config.yaml
router_score: "sigmoid"
normalize_top_k: true
vocab_size: 16384
norm_eps: 1e-06
train_tokens: 757700000
Below are experts of layer 3 (counted from 0) of a mixture-of-experts language model. Rows are named router (the router's row for the expert), down (a neuron's output weights, with its number) and show model dimensions 0-191. Each number is 50 + 15 x the weight over its row's rms, rounded and kept within 0 to 99.
After each expert's rows: "comes before" lists some tokens at least twice as common just after its tokens as in all text. This comes from a sample of Wikipedia text that the model never trained on. Tokens count by the router's weight.

# expert 4
router:74 26 12 32 51 26 56 39 73 72 37 62 62 48 61 40 47 18 51 38 48 04 55 72 65 67 51 43 69 71 62 44 61 38 54 28 32 75 44 53 39 47 63 60 55 69 44 38 57 39 55 52 66 62 60 37 57 47 59 61 25 20 49 54 44 61 38 59 50 69 32 64 59 43 45 65 30 61 64 54 29 38 43 83 64 71 31 58 46 69 36 65 60 52 26 59 70 44 58 33 41 72 30 34 61 41 58 35 55 65 69 50 51 66 35 46 48 08 57 63 56 72 31 48 32 60 60 57 54 56 44 61 48 52 75 47 64 69 60 39 27 34 44 29 67 61 65 37 54 39 50 74 37 57 54 66 49 49 37 28 38 30 50 40 52 44 00 57 13 42 55 55 25 44 51 50 65 65 59 43 28 53 52 51 77 59 48 40 47 69 42 63
down8:54 59 54 46 36 43 53 58 41 47 46 54 40 56 43 48 44 22 30 50 55 40 57 18 56 59 66 67 58 51 45 65 60 72 50 41 42 37 57 42 41 44 53 30 41 37 60 31 55 65 48 59 39 37 71 55 81 28 74 30 41 43 48 36 46 63 38 42 55 59 41 82 59 54 74 58 28 45 45 38 47 59 71 50 34 36 65 63 61 58 41 56 54 59 84 44 46 29 59 52 34 34 36 35 44 73 40 42 36 51 61 66 30 58 34 69 64 20 40 25 35 90 33 74 37 56 16 39 40 97 12 52 44 52 57 47 35 36 35 59 62 43 29 70 51 43 57 52 60 54 64 48 35 55 79 55 24 39 70 73 48 69 75 62 65 54 34 66 89 54 30 32 62 40 54 19 84 62 64 56 66 44 54 48 61 43 56 51 27 47 58 34
down9:23 52 57 56 77 67 38 48 49 64 51 64 83 56 32 37 22 43 47 36 45 69 55 32 35 27 73 45 56 40 31 32 35 76 57 58 61 54 50 41 27 48 58 19 47 48 68 37 56 62 51 70 50 58 31 66 63 56 44 67 37 70 47 60 49 35 33 28 73 51 71 53 41 87 63 45 53 63 62 36 37 36 45 51 43 79 59 42 45 65 50 48 58 53 51 87 48 14 44 75 60 81 50 41 53 34 35 26 73 61 51 35 53 60 58 26 43 53 62 53 33 73 53 39 29 59 47 78 52 54 27 28 37 22 47 45 67 67 62 44 50 69 55 44 41 46 50 56 50 24 49 46 40 55 67 39 40 59 29 54 85 42 30 68 56 38 30 61 53 36 46 55 39 63 49 60 15 49 36 66 39 10 62 57 67 70 54 75 52 28 47 45
down10:61 42 57 41 43 36 29 65 81 60 52 57 22 44 38 44 48 65 30 65 57 44 58 64 53 55 39 58 24 50 41 34 76 43 56 56 62 48 43 33 62 65 40 54 39 43 56 39 40 37 35 44 51 51 25 42 54 52 34 72 46 58 91 42 44 63 45 52 38 43 32 65 38 39 68 85 48 65 54 77 60 56 92 41 36 73 55 56 76 77 52 51 55 66 35 73 32 41 30 35 32 52 59 67 69 34 34 34 54 32 38 40 32 32 81 55 16 40 60 55 46 47 53 78 51 30 68 65 32 34 60 39 36 44 51 41 33 47 54 19 68 40 56 43 58 46 48 48 44 61 67 34 54 55 67 12 48 53 63 64 49 37 36 38 27 30 54 66 44 44 26 72 62 60 48 94 51 56 63 39 49 85 30 43 53 76 60 45 69 53 47 33
down11:38 68 56 51 68 43 53 47 62 45 43 77 54 62 58 32 69 75 71 48 64 49 44 78 62 28 50 29 44 41 35 18 70 44 38 36 33 59 40 43 48 45 51 60 41 54 30 58 40 45 59 61 59 49 44 50 60 47 45 58 38 70 44 25 32 56 50 47 43 29 61 89 37 33 72 82 51 56 40 52 33 61 41 44 42 15 37 39 50 28 48 70 41 32 57 58 44 64 47 64 50 70 40 47 47 63 63 44 30 39 62 58 26 79 45 63 69 39 43 36 40 60 58 46 17 32 92 55 48 46 57 65 61 49 39 53 28 79 74 39 43 51 57 08 65 64 57 68 74 49 68 26 44 46 57 57 71 18 72 40 38 56 45 65 43 57 48 45 51 69 56 59 68 33 41 66 38 49 31 12 13 30 44 56 64 77 48 53 57 56 35 65
comes before: " the", " a", " his", " he", " which", " an"

# expert 8
router:51 48 38 35 65 52 28 58 65 82 52 60 58 59 27 47 73 52 62 26 58 30 47 67 41 72 34 40 69 65 34 31 25 39 65 60 63 27 18 55 36 47 65 60 60 55 25 47 71 59 56 27 37 49 80 35 54 46 95 71 24 72 56 42 57 70 44 45 23 48 41 43 58 48 45 41 37 47 66 59 36 53 40 65 77 47 72 48 34 69 45 66 37 54 50 62 45 35 16 65 30 60 46 80 40 66 49 52 71 52 63 50 33 36 62 38 32 37 68 40 59 62 57 87 30 54 51 83 49 63 68 68 55 52 36 49 42 53 51 36 33 55 68 49 41 55 34 47 26 60 69 67 40 31 45 72 26 41 27 67 66 40 40 62 34 60 39 51 22 28 44 42 55 40 43 48 60 62 22 45 43 51 76 36 62 50 50 26 54 45 54 34
down7:27 52 25 62 59 52 46 44 31 10 35 49 95 51 31 16 43 51 69 37 37 47 36 50 61 25 55 42 61 51 58 41 45 53 31 36 61 70 47 28 66 45 30 75 22 73 33 33 44 74 44 44 35 34 40 57 70 40 39 59 57 57 64 58 63 57 46 62 66 62 64 57 46 64 48 39 65 27 74 35 06 50 62 76 49 44 56 52 46 43 54 25 55 56 56 82 53 61 43 53 28 35 49 42 72 66 65 41 41 38 55 54 38 56 40 53 69 56 48 55 55 53 30 77 71 43 52 39 75 33 63 47 16 39 32 66 45 57 38 62 68 53 60 30 52 53 68 72 34 34 61 60 54 60 39 66 36 59 28 46 57 45 46 72 59 52 26 70 45 42 36 59 41 56 64 68 56 52 34 64 15 23 69 52 50 43 72 50 63 46 88 48
down8:51 63 54 57 52 36 51 84 26 64 47 16 50 40 41 29 41 39 45 46 52 53 59 35 42 52 55 38 56 43 28 31 59 77 78 52 59 67 34 29 36 57 34 42 42 56 86 50 52 53 38 70 35 52 62 69 51 48 24 84 81 65 69 44 39 47 39 50 68 35 65 52 42 67 49 39 60 57 58 47 49 49 34 73 67 23 72 45 58 39 60 32 37 37 45 34 33 44 56 60 64 58 68 28 39 33 41 45 45 56 49 68 49 67 45 47 51 44 68 48 26 26 66 41 57 41 44 85 75 65 50 14 48 35 38 39 46 30 77 43 63 61 63 41 55 49 64 22 65 88 50 50 40 56 39 33 54 44 61 37 66 55 32 43 29 58 46 69 53 38 17 68 46 71 21 54 49 58 16 76 80 38 41 50 68 73 28 60 45 39 59 56
down9:46 63 64 65 27 37 57 58 50 67 48 44 67 70 41 78 30 17 55 29 47 57 43 72 55 33 39 79 26 55 23 60 57 63 53 57 77 42 26 57 60 39 48 64 37 56 30 76 60 23 63 43 43 32 30 27 65 39 42 42 63 28 67 71 64 78 52 37 38 70 18 31 49 43 37 28 44 81 47 51 59 52 47 48 58 67 53 73 53 44 39 40 66 79 53 56 52 76 70 54 35 62 36 55 45 67 52 35 45 76 41 45 48 68 60 54 41 46 25 37 65 31 29 44 27 57 43 34 56 33 34 37 58 53 67 41 53 71 38 68 64 57 47 63 53 52 44 59 88 61 25 39 53 49 23 42 76 38 44 86 55 47 54 57 69 50 50 32 61 75 43 44 42 44 30 40 49 39 59 62 43 48 47 71 31 61 23 24 32 52 37 61
down10:41 67 34 40 50 70 31 24 54 59 52 57 53 57 11 63 45 57 43 31 58 69 68 43 60 56 54 64 42 42 43 50 51 47 60 57 30 31 43 61 54 43 65 41 53 26 54 34 61 40 59 75 51 51 59 47 68 78 34 58 55 80 17 40 57 77 35 64 48 21 75 61 64 28 93 73 73 57 46 66 66 43 52 58 57 41 53 67 50 60 49 34 40 28 64 57 39 53 77 32 56 51 46 32 59 37 44 49 41 79 69 48 50 61 34 52 49 54 28 66 74 54 57 20 68 56 28 62 51 40 36 46 42 31 46 22 54 48 64 51 41 43 69 21 57 74 56 32 23 56 27 55 27 40 51 53 31 51 68 46 71 35 46 78 66 68 41 11 71 44 64 42 51 54 53 69 33 33 54 77 25 30 48 35 51 27 49 35 44 49 38 57
comes before: "|", "\n", "The", "In", "==", "-"

# expert 14
router:48 11 44 48 47 50 56 42 65 72 19 55 53 62 56 53 35 45 58 36 30 10 64 69 40 66 34 54 52 37 71 71 53 32 44 50 17 56 34 42 49 46 49 42 60 51 29 30 56 44 50 10 56 66 60 46 41 20 81 67 38 61 55 65 48 48 56 56 40 59 30 51 56 35 52 55 38 45 60 57 62 36 74 74 58 23 63 47 48 71 21 51 63 59 55 69 66 48 56 58 63 52 31 52 39 50 27 33 43 92 58 40 30 56 45 70 52 21 52 45 36 56 55 77 35 72 51 42 45 65 61 64 58 64 43 53 53 97 59 66 42 40 79 68 28 46 34 62 52 58 63 33 44 31 58 47 52 69 43 45 52 56 45 55 65 43 60 26 48 57 53 41 43 35 25 54 28 93 38 58 37 52 55 35 53 79 70 28 54 36 42 52
down7:25 55 43 66 82 26 33 36 61 36 39 53 61 69 52 58 20 45 68 62 25 70 63 75 58 40 49 65 61 36 48 32 40 27 48 47 33 19 43 77 60 62 36 60 48 44 41 50 71 50 71 51 48 49 72 70 48 49 45 52 77 44 41 33 79 41 39 66 66 31 43 53 59 48 66 63 15 66 45 45 61 58 57 59 37 59 30 60 65 71 66 59 54 57 62 42 50 47 56 67 71 55 43 67 23 77 57 83 51 43 39 32 43 36 63 46 43 49 51 44 32 50 55 68 57 63 76 15 38 60 40 39 42 62 53 64 56 61 34 52 23 74 61 47 60 33 36 75 40 53 34 74 26 53 48 33 68 75 45 45 50 37 15 33 47 48 61 40 30 40 50 39 33 71 54 51 51 45 40 59 23 52 18 14 36 52 47 48 56 43 31 75
down8:28 36 59 70 31 59 52 41 55 72 44 10 41 37 46 65 38 75 48 52 35 47 83 39 47 40 37 37 43 55 70 20 66 44 49 39 36 57 54 08 65 31 52 48 71 27 28 76 48 58 32 68 46 43 55 41 40 58 53 73 42 49 44 57 26 45 49 53 57 45 71 53 40 44 29 46 67 50 53 43 71 99 35 55 65 62 40 59 33 42 57 50 45 34 44 52 61 53 49 07 64 67 28 37 68 29 60 32 39 69 59 35 44 52 71 48 49 76 49 35 63 66 69 28 51 70 44 54 54 46 59 64 73 62 43 64 35 89 58 67 41 57 69 69 39 38 45 44 59 56 41 23 48 71 67 40 53 21 59 49 54 25 40 51 75 44 58 62 36 43 65 41 45 41 57 61 50 85 31 55 50 57 41 73 56 42 38 35 38 64 46 25
down9:66 56 46 41 32 34 47 53 61 40 64 60 76 54 56 76 54 38 45 55 45 23 23 36 67 35 50 29 38 38 71 37 53 32 45 52 67 64 73 49 23 23 23 57 50 48 54 63 41 41 54 46 33 53 39 63 65 40 67 79 66 14 23 64 62 54 49 60 74 67 50 41 53 62 26 41 38 61 44 36 63 62 40 78 62 72 57 45 22 27 41 44 63 68 42 33 70 71 63 41 44 45 37 59 62 68 68 44 67 25 51 54 57 44 44 25 27 41 47 57 18 41 47 39 65 12 38 57 51 54 68 39 65 30 72 34 50 60 47 59 74 40 45 60 33 68 36 20 47 37 53 53 46 24 34 33 43 43 71 40 43 66 39 73 72 50 13 71 78 60 67 48 53 50 55 64 75 49 61 39 53 43 35 67 61 50 61 55 71 61 56 51
down10:67 33 44 53 46 46 31 60 42 54 65 38 31 43 51 77 62 49 46 43 75 64 66 15 53 48 46 46 58 42 35 45 51 41 53 39 41 59 61 39 23 40 50 39 56 43 56 41 66 53 37 71 92 24 60 13 49 42 62 61 28 57 40 36 26 55 39 56 62 70 40 47 34 30 55 50 40 24 74 52 73 46 69 54 61 71 52 65 61 33 51 53 54 55 41 27 49 46 35 39 56 63 62 35 43 32 43 48 44 35 61 69 62 59 58 76 64 65 64 65 27 71 48 55 52 51 50 70 53 36 87 36 58 51 47 16 84 57 52 67 56 14 37 20 52 38 59 42 60 59 58 49 58 59 54 75 38 57 34 50 85 56 38 37 28 52 51 74 23 27 73 27 59 67 45 28 65 31 19 41 75 53 63 51 42 55 57 36 56 44 40 79
comes before: "\n", "-", "|", " ", " 0", " 1"

# expert 13
router:56 37 39 54 49 50 91 33 55 55 40 64 54 77 53 45 41 51 28 41 45 19 62 61 52 67 23 10 64 52 71 52 58 58 60 33 49 55 52 31 69 27 36 84 26 57 63 22 68 37 44 49 58 63 59 47 38 41 66 60 25 23 48 50 45 46 40 18 41 63 33 68 77 53 62 64 47 50 43 34 58 43 60 73 49 57 34 45 33 58 39 70 30 45 46 69 69 67 56 57 53 50 52 94 70 30 40 59 36 54 70 43 58 62 92 43 48 31 49 28 61 52 77 58 45 43 71 59 32 23 29 38 62 63 65 37 68 66 67 44 53 46 58 48 30 62 52 55 50 41 40 34 53 69 45 30 68 61 43 53 83 36 54 48 31 41 27 40 38 57 36 43 35 37 31 51 46 62 16 52 37 56 52 33 67 69 63 57 42 46 67 43
down8:31 53 61 41 65 74 71 37 83 48 76 44 41 44 83 46 38 36 36 39 50 47 55 41 65 44 53 40 50 66 50 70 52 54 60 49 76 26 47 65 43 43 49 44 45 48 41 52 65 53 74 73 41 71 52 64 47 64 39 59 43 62 50 72 63 28 71 58 37 55 34 81 18 48 51 50 54 52 68 58 47 23 18 61 43 21 52 56 02 24 61 18 56 54 47 61 68 53 52 57 29 49 61 45 27 42 49 24 66 56 42 46 56 59 38 30 52 41 36 53 61 46 55 44 47 89 50 41 72 55 49 75 59 49 35 46 66 55 59 40 26 28 66 56 48 59 52 40 33 43 54 52 59 46 65 59 37 63 31 50 55 08 54 68 61 58 80 37 35 32 59 51 55 68 79 38 63 12 19 37 66 49 73 48 54 40 50 51 32 38 42 27
down9:59 54 42 22 60 64 28 51 52 40 75 42 37 79 66 48 43 42 53 50 35 54 09 30 48 59 58 82 38 49 51 27 38 53 32 51 73 42 38 60 65 43 50 43 45 23 57 46 53 52 66 38 56 52 46 55 56 51 40 51 65 76 55 70 54 19 50 48 51 42 44 58 51 64 60 84 41 36 60 40 48 62 49 54 50 34 48 32 44 54 75 44 59 42 15 72 56 42 33 45 43 59 67 64 60 61 72 47 52 62 90 66 47 31 43 54 59 48 35 80 45 23 38 17 54 83 39 32 61 48 72 56 34 48 50 29 48 76 39 36 22 33 47 34 24 63 55 65 58 66 55 79 56 49 33 44 68 31 33 61 43 31 28 70 34 31 38 36 50 65 62 59 68 48 20 58 35 46 43 47 55 68 85 51 52 85 48 35 60 35 48 69
down10:31 73 43 23 60 28 45 51 27 53 84 36 44 38 70 39 52 47 33 54 38 57 51 50 45 53 65 24 54 61 60 46 34 69 61 36 47 42 39 35 48 28 48 49 41 66 51 61 52 55 54 63 72 53 38 47 41 72 40 65 45 47 64 46 88 47 56 81 42 77 52 36 30 61 28 53 76 37 66 33 55 66 49 64 48 63 41 58 32 43 65 54 62 59 48 64 63 20 63 39 78 54 53 23 47 40 63 26 69 57 45 68 53 47 48 07 67 56 47 64 55 36 41 30 33 32 45 62 34 23 55 50 44 54 50 69 44 86 64 25 32 50 35 70 60 12 27 50 66 46 56 77 73 37 54 62 57 20 54 39 40 49 24 42 57 71 65 44 31 72 58 58 25 50 57 66 39 48 53 28 34 57 56 57 78 67 45 62 33 71 37 48
down11:44 54 48 66 55 49 31 79 77 37 50 71 30 59 35 32 58 17 35 37 39 67 41 45 80 53 44 42 82 48 79 62 42 45 61 57 51 57 65 54 56 39 38 19 49 43 70 31 54 26 46 52 27 52 43 52 55 18 43 52 51 47 49 51 38 67 53 51 55 50 60 37 61 46 40 72 54 46 60 62 53 41 41 44 72 39 97 64 47 33 67 47 46 43 63 43 41 50 50 76 73 45 18 91 21 75 33 49 19 55 38 19 33 42 22 61 54 19 45 46 66 58 43 43 63 71 43 41 32 48 76 63 52 50 41 58 55 41 38 58 50 48 61 43 56 96 33 43 21 63 66 40 35 37 50 56 45 26 65 82 68 55 62 67 48 62 64 52 61 42 40 36 50 77 56 48 38 44 30 68 40 37 35 52 63 57 54 51 46 43 53 42
comes before: "\n", " the", " The", " to", " by", " a"

# expert 2
router:50 32 33 41 45 70 40 29 62 73 51 44 59 66 35 57 69 35 49 72 47 59 54 43 52 56 43 25 53 41 87 27 41 64 68 32 49 57 28 49 31 28 70 61 43 36 38 31 65 85 47 32 45 53 47 41 54 52 57 78 54 71 55 75 51 45 24 32 38 58 54 65 68 58 44 41 62 43 58 37 40 51 51 75 56 29 47 53 44 54 40 68 22 66 44 88 46 49 45 45 63 42 35 92 39 59 24 55 83 52 39 55 52 68 44 57 54 20 34 50 36 38 42 87 46 47 54 56 45 38 34 38 56 25 76 63 54 48 67 31 54 64 55 43 10 36 78 47 29 62 42 51 22 37 56 50 54 69 62 41 65 64 40 69 58 45 42 27 47 43 36 68 69 45 59 66 34 44 61 35 49 40 51 41 77 46 33 49 34 27 52 82
down8:56 51 24 63 32 63 45 19 65 59 44 68 69 32 58 58 17 36 38 46 63 46 58 55 42 34 56 41 35 55 59 41 59 53 82 32 33 42 54 41 34 48 40 33 76 41 48 05 59 65 48 49 34 62 69 59 38 51 43 36 71 80 44 49 70 49 71 56 39 38 46 55 48 54 46 61 49 64 56 49 63 48 48 47 63 56 31 40 60 39 65 47 35 49 72 50 45 41 57 10 57 71 29 63 43 55 54 53 46 49 60 62 32 46 65 48 00 64 47 60 61 47 60 59 44 41 46 72 42 40 62 33 30 58 35 54 63 62 53 50 41 73 42 74 38 23 47 54 38 99 50 38 66 41 60 72 33 43 41 54 38 36 46 18 55 54 44 48 30 83 69 62 49 65 53 82 52 35 71 43 31 39 33 58 45 35 55 49 65 46 66 82
down9:46 69 41 56 36 47 48 33 65 68 45 57 45 37 33 40 50 49 23 92 46 56 41 59 45 49 63 48 40 45 61 36 53 44 28 20 71 59 59 32 51 59 37 35 66 63 88 34 83 72 33 53 13 18 37 49 67 59 75 68 73 31 62 50 66 46 52 41 42 58 62 43 43 65 35 75 57 74 28 31 72 64 54 57 26 49 24 56 42 36 28 38 41 61 54 49 55 22 49 62 70 29 58 59 46 58 44 60 59 00 46 70 47 51 58 53 63 48 38 41 66 35 40 57 36 42 64 29 40 65 46 46 43 37 41 40 32 33 48 52 48 36 65 76 53 49 47 54 43 69 62 45 47 69 30 66 62 57 64 44 64 50 47 40 33 24 30 48 36 29 73 69 86 70 63 34 58 62 56 45 63 34 51 40 56 53 81 70 52 56 32 56
down10:73 64 56 80 22 38 64 54 71 36 55 59 67 48 46 27 51 63 24 52 79 36 52 75 63 65 38 69 57 43 57 46 66 43 21 65 47 33 56 54 55 73 21 61 45 42 48 28 32 28 32 34 51 27 81 60 76 51 40 57 65 44 58 46 60 60 70 52 54 29 40 60 48 57 48 64 53 60 49 30 38 63 33 78 39 13 54 43 46 17 34 59 31 27 29 60 50 42 58 43 37 39 58 66 68 36 56 67 50 47 62 50 70 52 61 64 58 64 53 66 64 59 57 57 34 61 68 26 52 61 48 43 41 37 37 73 46 41 40 31 73 55 32 41 42 50 60 44 64 39 47 56 67 55 33 88 42 52 53 28 43 51 55 44 55 00 30 17 45 54 49 45 70 54 15 52 68 39 28 58 69 51 35 35 52 71 46 71 50 54 62 57
down11:67 61 59 43 48 48 62 30 71 78 60 27 38 40 47 56 37 77 45 38 43 66 39 67 38 45 33 52 45 44 58 78 56 54 50 61 64 51 53 40 47 36 48 52 56 42 48 62 37 53 16 51 69 59 51 47 62 66 55 55 25 29 50 36 41 09 82 52 48 73 74 57 39 67 61 52 57 39 57 30 45 69 69 62 43 50 67 42 44 53 38 55 49 31 71 06 37 41 55 69 61 76 51 51 51 53 19 38 54 36 48 36 61 40 38 43 48 64 59 45 01 27 56 54 71 61 33 39 64 52 65 59 69 59 39 32 37 68 84 49 75 56 83 53 41 47 46 35 23 54 28 58 37 53 48 42 44 64 77 66 70 20 48 60 31 16 60 70 26 69 55 64 15 53 56 43 43 59 46 41 53 36 42 51 59 68 44 40 44 37 61 39
comes before: " |", "8", "4", "7", "3", "9"

# expert 0
router:62 34 60 52 59 37 26 04 48 68 62 64 62 69 65 29 45 45 52 27 67 59 51 80 58 55 44 42 52 52 49 62 36 30 37 50 40 55 32 49 60 41 74 42 53 64 37 01 62 49 50 63 57 78 63 52 34 55 82 20 54 48 48 57 40 60 63 32 53 51 37 42 73 59 60 57 42 34 28 70 65 44 38 71 62 58 68 72 17 50 34 45 58 87 14 55 56 57 38 48 49 55 47 48 46 56 11 40 67 64 57 57 65 61 65 51 32 49 67 40 44 42 26 53 29 46 45 43 55 31 39 42 75 67 52 47 64 68 75 52 39 45 51 49 44 49 48 31 58 18 43 60 38 52 40 62 43 80 47 33 40 64 45 69 35 43 11 41 31 58 48 33 28 68 38 90 58 62 47 49 41 62 50 37 46 57 45 43 76 55 53 56
down8:20 12 51 53 46 58 58 50 74 40 45 44 71 32 67 53 37 28 35 43 56 43 43 16 30 53 52 61 52 28 40 56 49 78 47 63 60 85 66 57 40 29 57 74 56 47 60 34 26 49 47 87 44 40 53 66 62 41 42 57 47 69 36 49 44 69 40 43 43 18 85 64 57 55 35 52 39 73 33 30 60 31 41 41 67 50 43 52 56 53 41 60 60 54 50 47 37 58 42 45 46 67 41 32 34 44 38 88 52 43 66 42 71 71 55 47 42 55 53 33 62 42 47 79 47 47 70 56 21 55 16 57 57 51 20 41 42 73 50 37 34 32 49 74 76 44 52 60 68 53 55 55 70 53 73 44 50 41 34 36 58 44 71 64 59 51 52 70 47 33 36 19 36 40 63 63 37 10 54 51 60 52 63 63 42 46 34 61 68 84 72 32
down9:43 74 43 61 49 59 29 47 63 52 48 61 40 65 46 54 18 41 60 49 62 56 50 27 59 81 54 39 44 48 17 60 55 59 32 48 47 71 57 53 41 40 35 53 65 47 31 28 48 76 87 68 28 34 38 50 77 63 40 62 40 53 44 69 41 58 54 69 54 43 44 50 21 57 50 44 48 68 57 64 65 73 53 25 22 39 35 25 49 57 55 57 53 34 33 52 56 66 41 56 49 38 55 83 34 38 34 43 47 23 86 39 50 63 68 59 37 41 42 36 57 65 69 73 33 39 54 47 49 21 74 43 66 70 74 40 33 75 50 71 54 46 39 50 77 58 43 75 59 51 67 57 55 47 41 60 44 47 63 55 48 61 51 31 36 35 17 49 21 36 65 61 44 36 31 20 84 63 41 53 72 41 62 37 61 68 40 57 38 21 16 47
down10:34 60 54 40 32 48 13 47 71 52 66 63 48 31 39 59 53 20 59 53 57 72 78 64 60 60 72 43 51 43 54 53 27 53 59 16 39 46 54 55 39 52 58 39 53 52 65 52 35 53 38 51 75 33 35 54 54 49 36 47 47 47 52 50 48 73 52 51 47 46 35 65 87 49 38 58 73 55 52 68 71 42 31 49 42 66 34 40 85 28 23 36 59 50 54 80 49 62 29 45 57 41 40 54 44 63 40 85 31 29 54 72 31 29 88 23 69 39 27 75 70 50 58 24 36 45 81 40 59 37 47 46 56 41 44 52 48 61 42 46 48 44 49 49 46 47 66 68 64 46 31 44 55 80 78 51 22 41 20 83 42 40 56 34 65 48 38 76 51 44 50 44 24 17 33 53 51 48 81 58 41 50 52 43 37 51 48 63 65 46 44 74
down11:60 43 29 26 41 55 52 71 32 41 34 48 24 48 61 55 63 70 64 61 39 68 40 28 26 76 45 56 72 61 52 41 54 52 61 71 55 52 18 59 33 64 65 32 50 63 29 67 40 42 55 41 52 72 62 45 40 73 54 53 56 43 56 31 44 63 29 61 60 67 58 58 79 26 36 35 67 69 62 28 39 71 57 42 53 55 33 41 72 45 52 47 66 37 33 68 35 45 54 57 60 39 65 41 47 53 56 66 41 35 43 38 42 41 50 60 69 41 67 46 59 61 59 60 58 88 36 46 37 22 54 84 15 47 41 55 34 61 39 58 51 22 44 16 61 41 63 54 33 62 33 76 49 52 77 14 83 26 36 46 62 55 42 48 45 46 65 16 43 60 71 35 33 65 51 45 64 71 36 43 40 66 63 26 48 60 50 20 39 49 45 73
comes before: " of", " and", " in", ".", " for", " to"

# expert 1
router:73 43 32 48 47 55 39 17 58 79 62 83 44 61 70 53 45 38 39 30 59 51 39 55 58 68 42 12 71 40 49 49 48 25 44 53 42 52 40 22 65 38 50 53 45 77 49 27 62 55 20 32 44 90 44 57 45 53 41 48 57 77 12 56 62 41 63 47 54 60 49 45 44 72 51 70 31 56 42 68 70 54 48 45 59 37 57 38 31 80 28 47 45 68 24 70 76 54 30 67 33 59 21 41 40 48 16 50 84 51 66 50 41 80 61 69 47 36 65 43 50 38 42 71 18 64 48 56 38 31 56 53 88 46 39 47 44 63 64 68 64 52 60 44 35 67 46 25 42 61 41 56 27 48 51 61 45 59 45 59 53 56 37 63 51 52 51 31 07 44 58 43 44 60 39 68 48 72 62 31 45 52 46 51 58 37 36 41 52 50 53 36
down8:59 60 31 73 41 39 48 58 46 50 60 64 47 76 62 48 75 25 48 33 39 29 45 24 47 48 46 14 54 66 70 45 42 60 29 69 41 30 66 56 51 62 68 60 55 74 37 99 49 40 53 50 36 29 45 48 58 46 36 28 33 47 34 50 53 40 39 43 52 48 44 71 61 48 51 42 60 64 44 34 54 47 54 53 89 45 64 47 30 48 37 72 51 52 59 49 19 51 40 75 46 40 47 50 42 41 57 53 28 42 31 59 52 36 41 42 21 55 35 37 63 59 84 64 53 53 76 74 68 55 54 64 52 60 51 71 62 58 50 55 38 42 50 48 27 38 66 32 71 49 73 65 43 60 29 28 47 50 92 70 61 70 50 42 23 47 78 60 47 28 39 84 51 36 72 61 32 55 43 20 60 41 50 58 44 45 56 53 34 26 30 15
down9:64 45 62 36 67 60 79 47 38 51 23 40 46 41 62 74 33 64 54 25 32 68 38 77 55 79 44 58 58 56 66 52 68 65 30 72 57 75 51 68 66 41 25 67 32 69 68 55 63 56 66 51 63 44 46 71 50 53 40 58 59 67 25 23 66 52 61 63 25 30 42 47 55 58 47 60 30 66 41 24 44 58 62 34 35 67 23 47 27 21 56 65 50 60 63 53 79 29 70 41 54 49 67 68 13 59 47 25 52 43 41 74 47 41 65 43 11 71 48 71 57 31 47 38 40 33 28 78 51 25 46 50 54 58 47 51 43 41 63 27 47 50 72 34 41 34 51 29 31 32 46 50 63 51 46 40 53 71 63 51 41 38 43 63 64 48 43 45 53 50 38 56 19 57 24 30 49 41 50 56 27 61 63 60 75 31 47 65 75 45 47 35
down10:41 50 45 66 59 49 47 67 18 60 42 68 49 28 54 69 52 18 59 51 52 31 64 48 56 34 58 51 47 25 73 13 40 73 49 89 28 50 22 71 34 55 62 58 42 64 58 52 64 48 53 50 23 77 30 28 21 61 53 53 63 57 58 33 53 19 65 69 54 54 26 46 35 60 40 33 35 47 30 65 73 65 59 56 43 39 24 69 56 44 37 38 42 85 25 60 29 45 48 50 50 69 65 55 45 52 57 59 25 44 39 54 49 56 43 87 50 30 58 51 67 45 54 51 51 42 51 45 74 41 33 54 41 50 26 49 44 58 67 84 63 44 51 36 70 34 31 50 47 62 57 51 66 64 69 63 45 54 59 61 81 55 54 49 57 50 55 40 44 63 56 67 16 58 83 40 38 58 28 61 51 73 44 24 40 65 45 55 19 48 41 24
down11:20 60 41 14 32 40 57 54 42 68 41 48 36 50 47 34 61 26 50 63 30 46 51 45 33 54 68 58 83 34 48 65 48 50 63 54 43 72 49 65 75 49 84 69 52 59 53 70 54 53 70 32 48 49 59 53 50 50 71 53 58 39 52 50 73 43 35 66 54 58 49 56 34 67 13 46 28 90 65 39 37 47 65 45 64 40 43 13 24 34 56 20 33 24 68 62 68 42 56 59 60 50 48 51 53 34 64 15 45 64 48 42 40 69 54 41 73 39 28 58 54 28 70 64 47 64 67 50 67 57 53 57 53 23 57 73 34 62 45 50 27 45 65 57 39 54 45 58 45 73 35 42 32 53 64 38 42 33 40 51 49 63 62 45 74 54 54 41 65 25 56 49 27 36 54 17 77 72 70 53 38 27 29 68 39 43 76 51 30 33 70 51
comes before: " of", " in", " and", ".", " for", ","